From a checkpoint of a small mixture-of-experts model trained on Wikipedia.
Experts: 48 experts in each of 9 layers, 144 GeGLU neurons an expert, a softmax router.
Below are experts of layer 5 (counted from 0) of a mixture-of-experts language model. Rows are named router (the router's row for the expert), down (a neuron's output weights, with its number) and show model dimensions 0-63. Each number is 500 + 40 x the weight over its row's rms, rounded and kept within 0 to 999. Numbers have three digits each.
Before each expert's rows: a language model's description of what the expert responds to; "raises" lists some tokens whose logits its average output raises strongly, later layers aside. This comes from a sample of Wikipedia text that the model never trained on.

# expert 8
Description: To and dashes. The preposition to (pretender to the throne, sold to Wrexham) plus en dashes, into, towards, New, and spaces before numbers in tables.
raises: "ader", " represent", "ome", " exist"
router:491470522529496510430503510538477439444480497538463519585619503495475454493487463460497564499548509495500536555503548563575473530455512475532488542442510490459519492498534563505522564556481528
down0:506514561520561545500409456543555522505516500504480495488500479418446538499513599464478511456497502532508534586464496501513414574409486538485462492574519493456509522462547572511489529438482468
down1:531560409464522553483543438491514509553484461548523487451528452479503545458426504557483480464506496481451508404488477538519506491465495498484432467519503470477533430558506513443408544523526480
down2:541451468568515478514488488516537468456528548532459512481510532512573520507436469452461590504490518595486519550483487551553529510527521517507557589474483448535502498511513445468540517517473495
down3:502527497541507552553549454441460544553512425488547480496516537492448513451491494493531506490488513529469491523489464600502561513421488422542515474537616465492614596460520417526463438468527494
down4:507505505512605517421484458500457549490477475432455521532548475494534498441473470517502461479515530471505538549482458498464458461472481533481522405548496414509475438485464532538508477506512508
down5:548513480457546517465484500471493506522518517461499415529497610470516462545481522466564474539464462464484476514445460509438501472520508532509508536544487528508530431464458507407572509490481464
down6:449530561458449520488510470506567475501495503537523468523512452402488545488505527542590482453521500519514514468494481480532481504524520453460477538421564504456492501498465551487549476441530505
down7:411493587478471484440457525527513497539489613438499564560468514530474446447495467513481585502491474533510485473488547463480531428461504505554542498491559414479545544454469431519554513505476499
down8:466463461481440594524546545567490468542602576474463521493502473524566495483457475569556571534548474433406504510540508438457539542500487533516510531543447508544501512490467492533541549493492473
down9:553441471555531502479445533565489559460494505537453443444477507482437536453553463498448426465518501501524448492509594497453455444490488450578474568492511524480454515491438443538491454523510515
down10:441545540491473535448492509571460498494505536480534521458491492471460469555482536542531521478418480536477515490500442492455410484547503506492526543550523433607527491521487512420558457374404449
down11:446417506464452507486515578477432467543470517447506542530481439435497560561487465467466594541427497542470561465603475465528477491468478511495410495515498516436459498505550478483511512549496535
down12:510502444549578528470509489506504404417542503501576491539448520589538524534455543530456527504532479534490527511450443471454500464488579559531413496514494512517438499479407496503539528503548501
down13:461480535486507509549561524536515489484540522453517562509515492387510493528492489509528599554516520466440510531421514446559445521543524417482528505527469536477574442526585522586486472453479489
down14:538434531530493524530484498497568532494469485568524520539553495500525486515475443568513503515490494465469549462533503480561535567508512529497519459492528452528416469487594483502485477505510444
down15:477475510517478477452474585545430541489483537537538565509594486478465445452542569507495532554530468527523510544539545469510519467500428495450425506544529501429510548424538489476489469521527435
down16:556481488529428496550480506498505457496549457490569506561484489510556456516459493476527532425522453496456568538484504467530547433537558446418593466550492496489541493523451561492570463553572459
down17:497501480510525596478438505467491493519520528524523532538458432573463568531527505502486460457535442482479569494510458502531496463479487447497512532465550529471541438565581469473457494443474497
down18:462506574492547517455499487514520535560537548502498512476546586490511454499525515575510481521446530535508478526549475536499491461489482528478447505486442472500477491553468497518515484468498490
down19:561508479534588485515558492534449495495470454509523561528502522560502519466571472468545488534578514430427502509484524465417495506569473508440541504538414504520444527540444438506525514510499544
down20:543527536471487434465480424578490452509483559508513542481474517471477541470465501493476502475451483522506415478445485562504564476507447583517441438522546464522426481504520566501531509550471525
down21:448487484471450574516500486537483571439421485467480490505538494507568499564497486532523552431435452540506539436519522463480474605528542499551426468492481553505461504482546428565512479571474563
down22:498513442487457420564507478498422563473480559442519516519468534486486510552513500577575462449442475504580520441520454464509522529551475473459514458497504504531443466441467501468467463469544488
down23:522415535507498529503452527461502535555409541500531441477549460528497573493522507522424456450519505536502508497460460474507480529459505525524476516509565487512453478467548497489496523422539517
down24:565580437548468538497565498568463458505453513566440499513541429511508544539512527519473563449545480509489494505442511500530509545483525472526515511487474541482575467493505489559492548379506575
down25:473508501448450519464465490491447522554486497425544548536435434553543525455536506467516563499517576497494543498500553486462470462490483472492510538555599564547514477547446575464517465541484471
down26:479521500516470487511580470469558470448492474498463529448532461443525532470493527467471448449591536530521552520419506471560471510496471515508406519464553467450536464533453485489436472511557526
down27:506493489563547486463494482541555462533559484529541462514494520435481547543463519415506487516526509469507476456551520451483526523487528552532494514532490448456542503484483483539564478487403472
down28:520458465517505482487535562537510511468568553482435498554495538463552530471540557460532503477456466548562519445478452535534439490486511538487452532498483493548470548412539477435551472456459514
down29:538460452467485503500518466489494446536566484574497567534515476426530618440519420457550555492589599476491494519502463529452484556486455516540500498478494498567538491506493471428506443452561437
down30:563553501505527557452476411519508480491497502565468444503524438540490495465516504494513468495533435556503535500593591554476476550511470490546443558516402505466441580527416502511521494519460479
down31:492502451399462519525459464498462512568463524457541468536490518423493443482513541444556525481519547515484475467505437480522556557529468507489521421515517415557493544474531503470516449484514597
down32:481480430424567461484554472494431479529500488484558553512520509480526508495469465495560510426464461432502526454450547503517450455520479577470548453495516545454442505536503499478526560512541499
down33:569465537506504526532472470476425503403448495529425434443446509516526486504537484495457395489531504513522527497524517566487425454442480458537518531501449619445448426456462578496475467425481425
down34:553552544495493441441517495456518501526514567498478476566561539563559592475532477464444565438497486473505530485527495524452457489458451496524519503526538500476495491465459483515501491471540513
down35:529506436515521547516499510498551568467507482568482569572559462556425545509537508579464516535504522584556507530506523452531477490471434591462564449482541435493529465516461468518385448402519422
down36:481469551472472451497438535399519505597485543521506496527502429513505499525503511519564495507541483484518486460493554511444509524494499506492442495560558539527539463478475553552542483487492488
down37:437473473478493515426493569460534508485473581567457460504546474524403530519468427465444466491554500492444471503416494512508488490460459497484514470403467498518574468580445476533497434450502527
down38:499511492489637457453528546506473457524555416450489515455476518516485522478481519451479530533475561515545493483497542458532445501415477472481468478579420549527486518518515494516486513535521503
down39:469538536500489491449535463560479552484534484508467517497515420506435538516475454482515478504455484533565582575563476517468507450549540511472563511554454498496502525487516573554523500467443538
down40:502459486425529486544504506460447548516429507439478479597463544564515455420445558461558523503505530434496494517530545434474442479500481444490467499472439533480569557470521447441481450484517541
down41:539557519613483421542532486508526509556470486487462538517471538456487491538518545483475497457501497435465551512469502445516621481527526503468456523518425501485475526516535479484509442488464490
down42:498591530508490530477541498517426586443503494487509514502447519490502502470535471479474545497436553506601488522482576461559518528519465517503471437506469524529524506424554561495447541463516537
down43:479510494521474519504489475517455519560460476415518481463555475469579591481601380527448510430519465478523449537465479556484510476463523546502485582472528404449564538483476471526506489522516512
down44:503536511509467579457522433493483475472498495469470445542583515470491501504461509494415430508525501478433577465485519494416465469573521472490440518436512536485527512392464493500452491454484448
down45:495518579456537546497501501526485520513451457466522493548465489407466433441459472467493442523516461503504533524515530542526481480464448580460448437575522505523493513548524569424532557462448414
down46:481495508458518460481531521473495507485465495461568525513433493501430499505496498493546544469505431478499521475475493506442510498557499528478501449520557477389542510500521473538511522502442459
down47:492566563437467543516399497537495567551475527515535542546482471530512538568468484511507482515521522445478461442521539448462424552446516424575512503503550526578464561539442520553504534517475514
down48:544495443555525458481502477548480446512423522568494483466535491500478573511468498493531463466504512414583510473554476505452544522584571487565523536521490530514479499539458508524546514502491480
down49:498556536511491526505546544499489477486541505447568512577489456474483456573465397474431519506447490548487502522500552513452538513509482476501527505422497506483477529412483526556516491494515494
down50:510530533500569498515406528474558535463442485474516517558544532580534567486489526526457494533519505433479534508566434495554511514489487489485443440522495520576487477451439625425522476551566505
down51:529504481541466580436487415437468537491560490452440510517506489512451430528438495466454499504471579499424503522465469530469458466445477494513483485586566441506497563476486490475524497528466553
down52:495483539550458455476496497550490455418532531502435559509484527525479488506472489482414477412565475453575476563405507525571491465518470568504466411488461575523424490503548480492466461532520510
down53:512524500447558494585550525498430473519486556472494477536482493487495436543457523500565530534517454391511472486512501523537557446526526461502458480482487521576567503549505504443572494475517543
down54:497473460507525524413538570538505509516536502440530515481531420470473495542463478515473403462414451485509529522445467500464562490537488506526466522493482624459454527517520520453509506455565433
down55:522488453546563501481480468531543559506505582543500533560541441609452494525493491463513491551495461452438458535497471452492453488515539538535483442508460494478462529566546494495522514525499523
down56:499501444505417488459438574476495504510495462428458470500442534426467576510491435446478481458521456440468464534421493518480523533526515507506521482556483493510493530506453571522519512453541478
down57:528469441488456616443515493528442490444517474537455470499446482515491556474471450514531461451560367548497490430490468490408540393477531533526535516513446516509448524503506542548552518510468510
down58:444502511514500481600500524516489527483497509509471513505482558510557503525577471535489486475510442482445451525542559464478433503542485471445456511540439435499504467496490536513523541510452523
down59:522504489472521512414473527515363580570498491426498533496451549550486525511482536470504551450502450500496522544458471504421506495487534499492511503523511460422501436477464525501440461490498524
down60:461430460602496515492543534499493535499511549490469413514487408526492544495455523565415541436452498440526538517482575423513538423487514546475502499539509593503547509478506525492501466464532532
down61:509486496517518468545505477553539599540458504407432545443603474489544486524576475568570425459550488493533514593440528500478455527540547480530514534411473518516562546511536536520522472522484495
down62:434536489454534576528488461491500496552493544516551490518524523562509493440574522528520499467491489500574542455539490529437412450486449489508459509487529493542451501475466503509495509504545401
down63:560507469407497505494499477558503512518510447543542489525551517455590518542477498449469455558595509470448528447588532468553550513526472485530574469550527540503402530511470511509484518494481475
down64:545547419519499523496494525472473518529570567410482482540488527465440515525513496488455485501538500533484496473576495539559385547572480543542461444516473498483449577465464485478495505489537442
down65:522513533514564496445393477465492518487450504482445573474535448550491515492525478563440540509496507572491437430538558468496510398522513461501504527591511531550475610493458489471523501493559528
down66:480549497507469509427454447520554472505479546540440498484482479436509490501535502442492572513539535527482481482527528500442499482486528559572556425543414493483510455568482479554484525469504473
down67:515513500544518486518498479513446508433555513551553480555513552440447520535548518502480513484481459505545505516559540519508500494493486487476510502538529450476530480510499491587545493443454507
down68:574531462525477446511472471425539472451579506519443511496472542581551431497447496449553492492495542511496481475509467546425509496451481540442484440470580436541549537509550514509500534528501497
down69:544518466492486622564424545438493520500521541482531394491528495429486442500466499533480489461549570453534497486451463420508459488567488472454554550480475480540498450499430584444503499550555475
down70:544530519477532564492496435517421430548525467497522538475516589505535481470474517486466461508541459414563532491574563481475470482484471513525475603432494506517521462470456503495484460479535516
down71:496510495512427504513521509521471465523459523500493423482459456464470549479464525505557515457528492473544448487474502497464471511461525455561537529474497521549436461495475559504515522472443502
down72:508539456504515519532491523532492509464574513520496498550552430508525448412523571475495554549536520469448553468525513501499484482569551413523489529466459430494471542463495543515517447503460470
down73:483445470508511517458502472560527525504472502518506526458517533515470491559438490515394490434536525464534480498554461496515539533526539499532473561517537468541481504517447492442515554450511493
down74:485443502526443441507551538572442540580445507514444460441577561574524555491512425571436446474497522504528478537487575492541516518419521525466494482549504503508483463493489495492497474447421545
down75:492515452519485471521591504525518466485495523507471454584401589504508519531523511538489407436509539454489473495533515427473447482502589512515506459545533539503541539476490481513433510539506498
down76:518638462524487530483540461529514537470565527500572494493460526472484462477536553463431527503492484487473480463419530451523446517502514495558524453555580547466470582449499466522486461458505491
down77:462402528591506532488485477524577510508468538497545472498489436449475481511509506586470530467535449517448438536430515518475474417557493510538506484492479516501495447493477515403472515460495506
down78:539529497479496459533428495449430470491555571489450488543510487393437468488516411521521530435564485506508501476553511509486510450516520524512488510537477564496527518513553502484555559521487433
down79:496494509420489426493495552477464475590479572466482524445479440440480543516461499508491557432460589460556540542538465515551493512512532590495509559556546476498494392479557454459463507525486496
down80:554522487521501472543471510482483486504557497506562500520434588477515453490538483403581512459515462471506501448508470485451496536535568500556496451506483512503479597552478455533480504518528532
down81:542523440441537469512473445483516418460531460438480493525492513465497523502488523468559530525532481536436509491502463482463489522487515517512504515497491521509516567482464471528509518512467519
down82:481494529511498571553545531506431492493488510458492451510543526463571511456463427453519482438546545571470478477524508545489396498520495487481535478497445547516553499443477506459445499509475503
down83:547544502483560526449498486467480446473459508480574491448435571532545504497522470527480557562543404535538496432569443503462526462499466517572580546449435459548463556497498587497574512496485489
down84:521486531552544561528542520504495542465552514547515505464534504558552537516517504474491476435514493508522551518517474545513524512497529441491562459492494561490518458570453469547487477528495480
down85:493556507561477487600497487507459543495552504521535443453460511500520502428518452505466476502505484518554481436537521529518544535502531554499474507420482512422453534518477458546517436518498488
down86:550488493482540501548491465568500521533599518538492567464483442621547472498566473483564485553450505535498550464492492481521544468506478497521454493487475455508533459501521478517485485538467465
down87:453429501508477552421524453448517464483506481477550505529490498431472475474393531458478495473538473467496462470457495445457471454451484473454459475569447513542486474471528541484458457473514525
down88:466533536474382527559466495495499571501510506465484500445515494426446439430515509479463525494492445537522549524450436544498465528438491515509492557468491465493502465463510529468561550492507538
down89:516460547513506545553483480457511449499509470502548486458499525619481523529469511499499524480480585461517452437463463495494508507513492476551511462520512550460556475506506512522477548516527500
down90:498484521475494471617596489510490475453522513474522516507503505473539517470525499456450504496529469401494532495553526498464511449526505484470528529547519515569496392532473522481501501492405467
down91:549473462524480508538451514479486451531560511411460518481480498462486498533539552552483504508520550459529519498509532496489559499493574550484518539536492495448468508491473490407545523504516491
down92:604523427505549519578524453450501447557525492463551469524457510541505575479542498421551478472470512575504493517546461497449426498536525490586550476532487500555432484481384581429531401504494454
down93:481536491505434496498504608541494534568511512478466510478502523461524512519523532558502468504577416519520478520498408514482525514521574579505517475478465510528476522412550555493567501464516563
down94:454511437457444476528563521512461571479543481543481571517499528519531537503509463465506479501538497557541528453406491527494502487486425524482521496434552492522552479571489427503504429510468515
down95:453547533508505464396564495485484457452547463439552460469519448517556521494442532566445525509472538492588502427454389523498467515502469550562466537404510505575515543548492526504604516461479552
down96:526460461420529491544463427499529550524429561526493552537518466493530476508469529504483463487491474522524432422504494501501444548463550533478520547478518567472442494548399420477454557441488454
down97:561502518508500552590498519569543473563571515475557508531572484457497499507474517491498490493474567521499439526468536520477557435484469504470520546543585502510451526520500517551497451517478543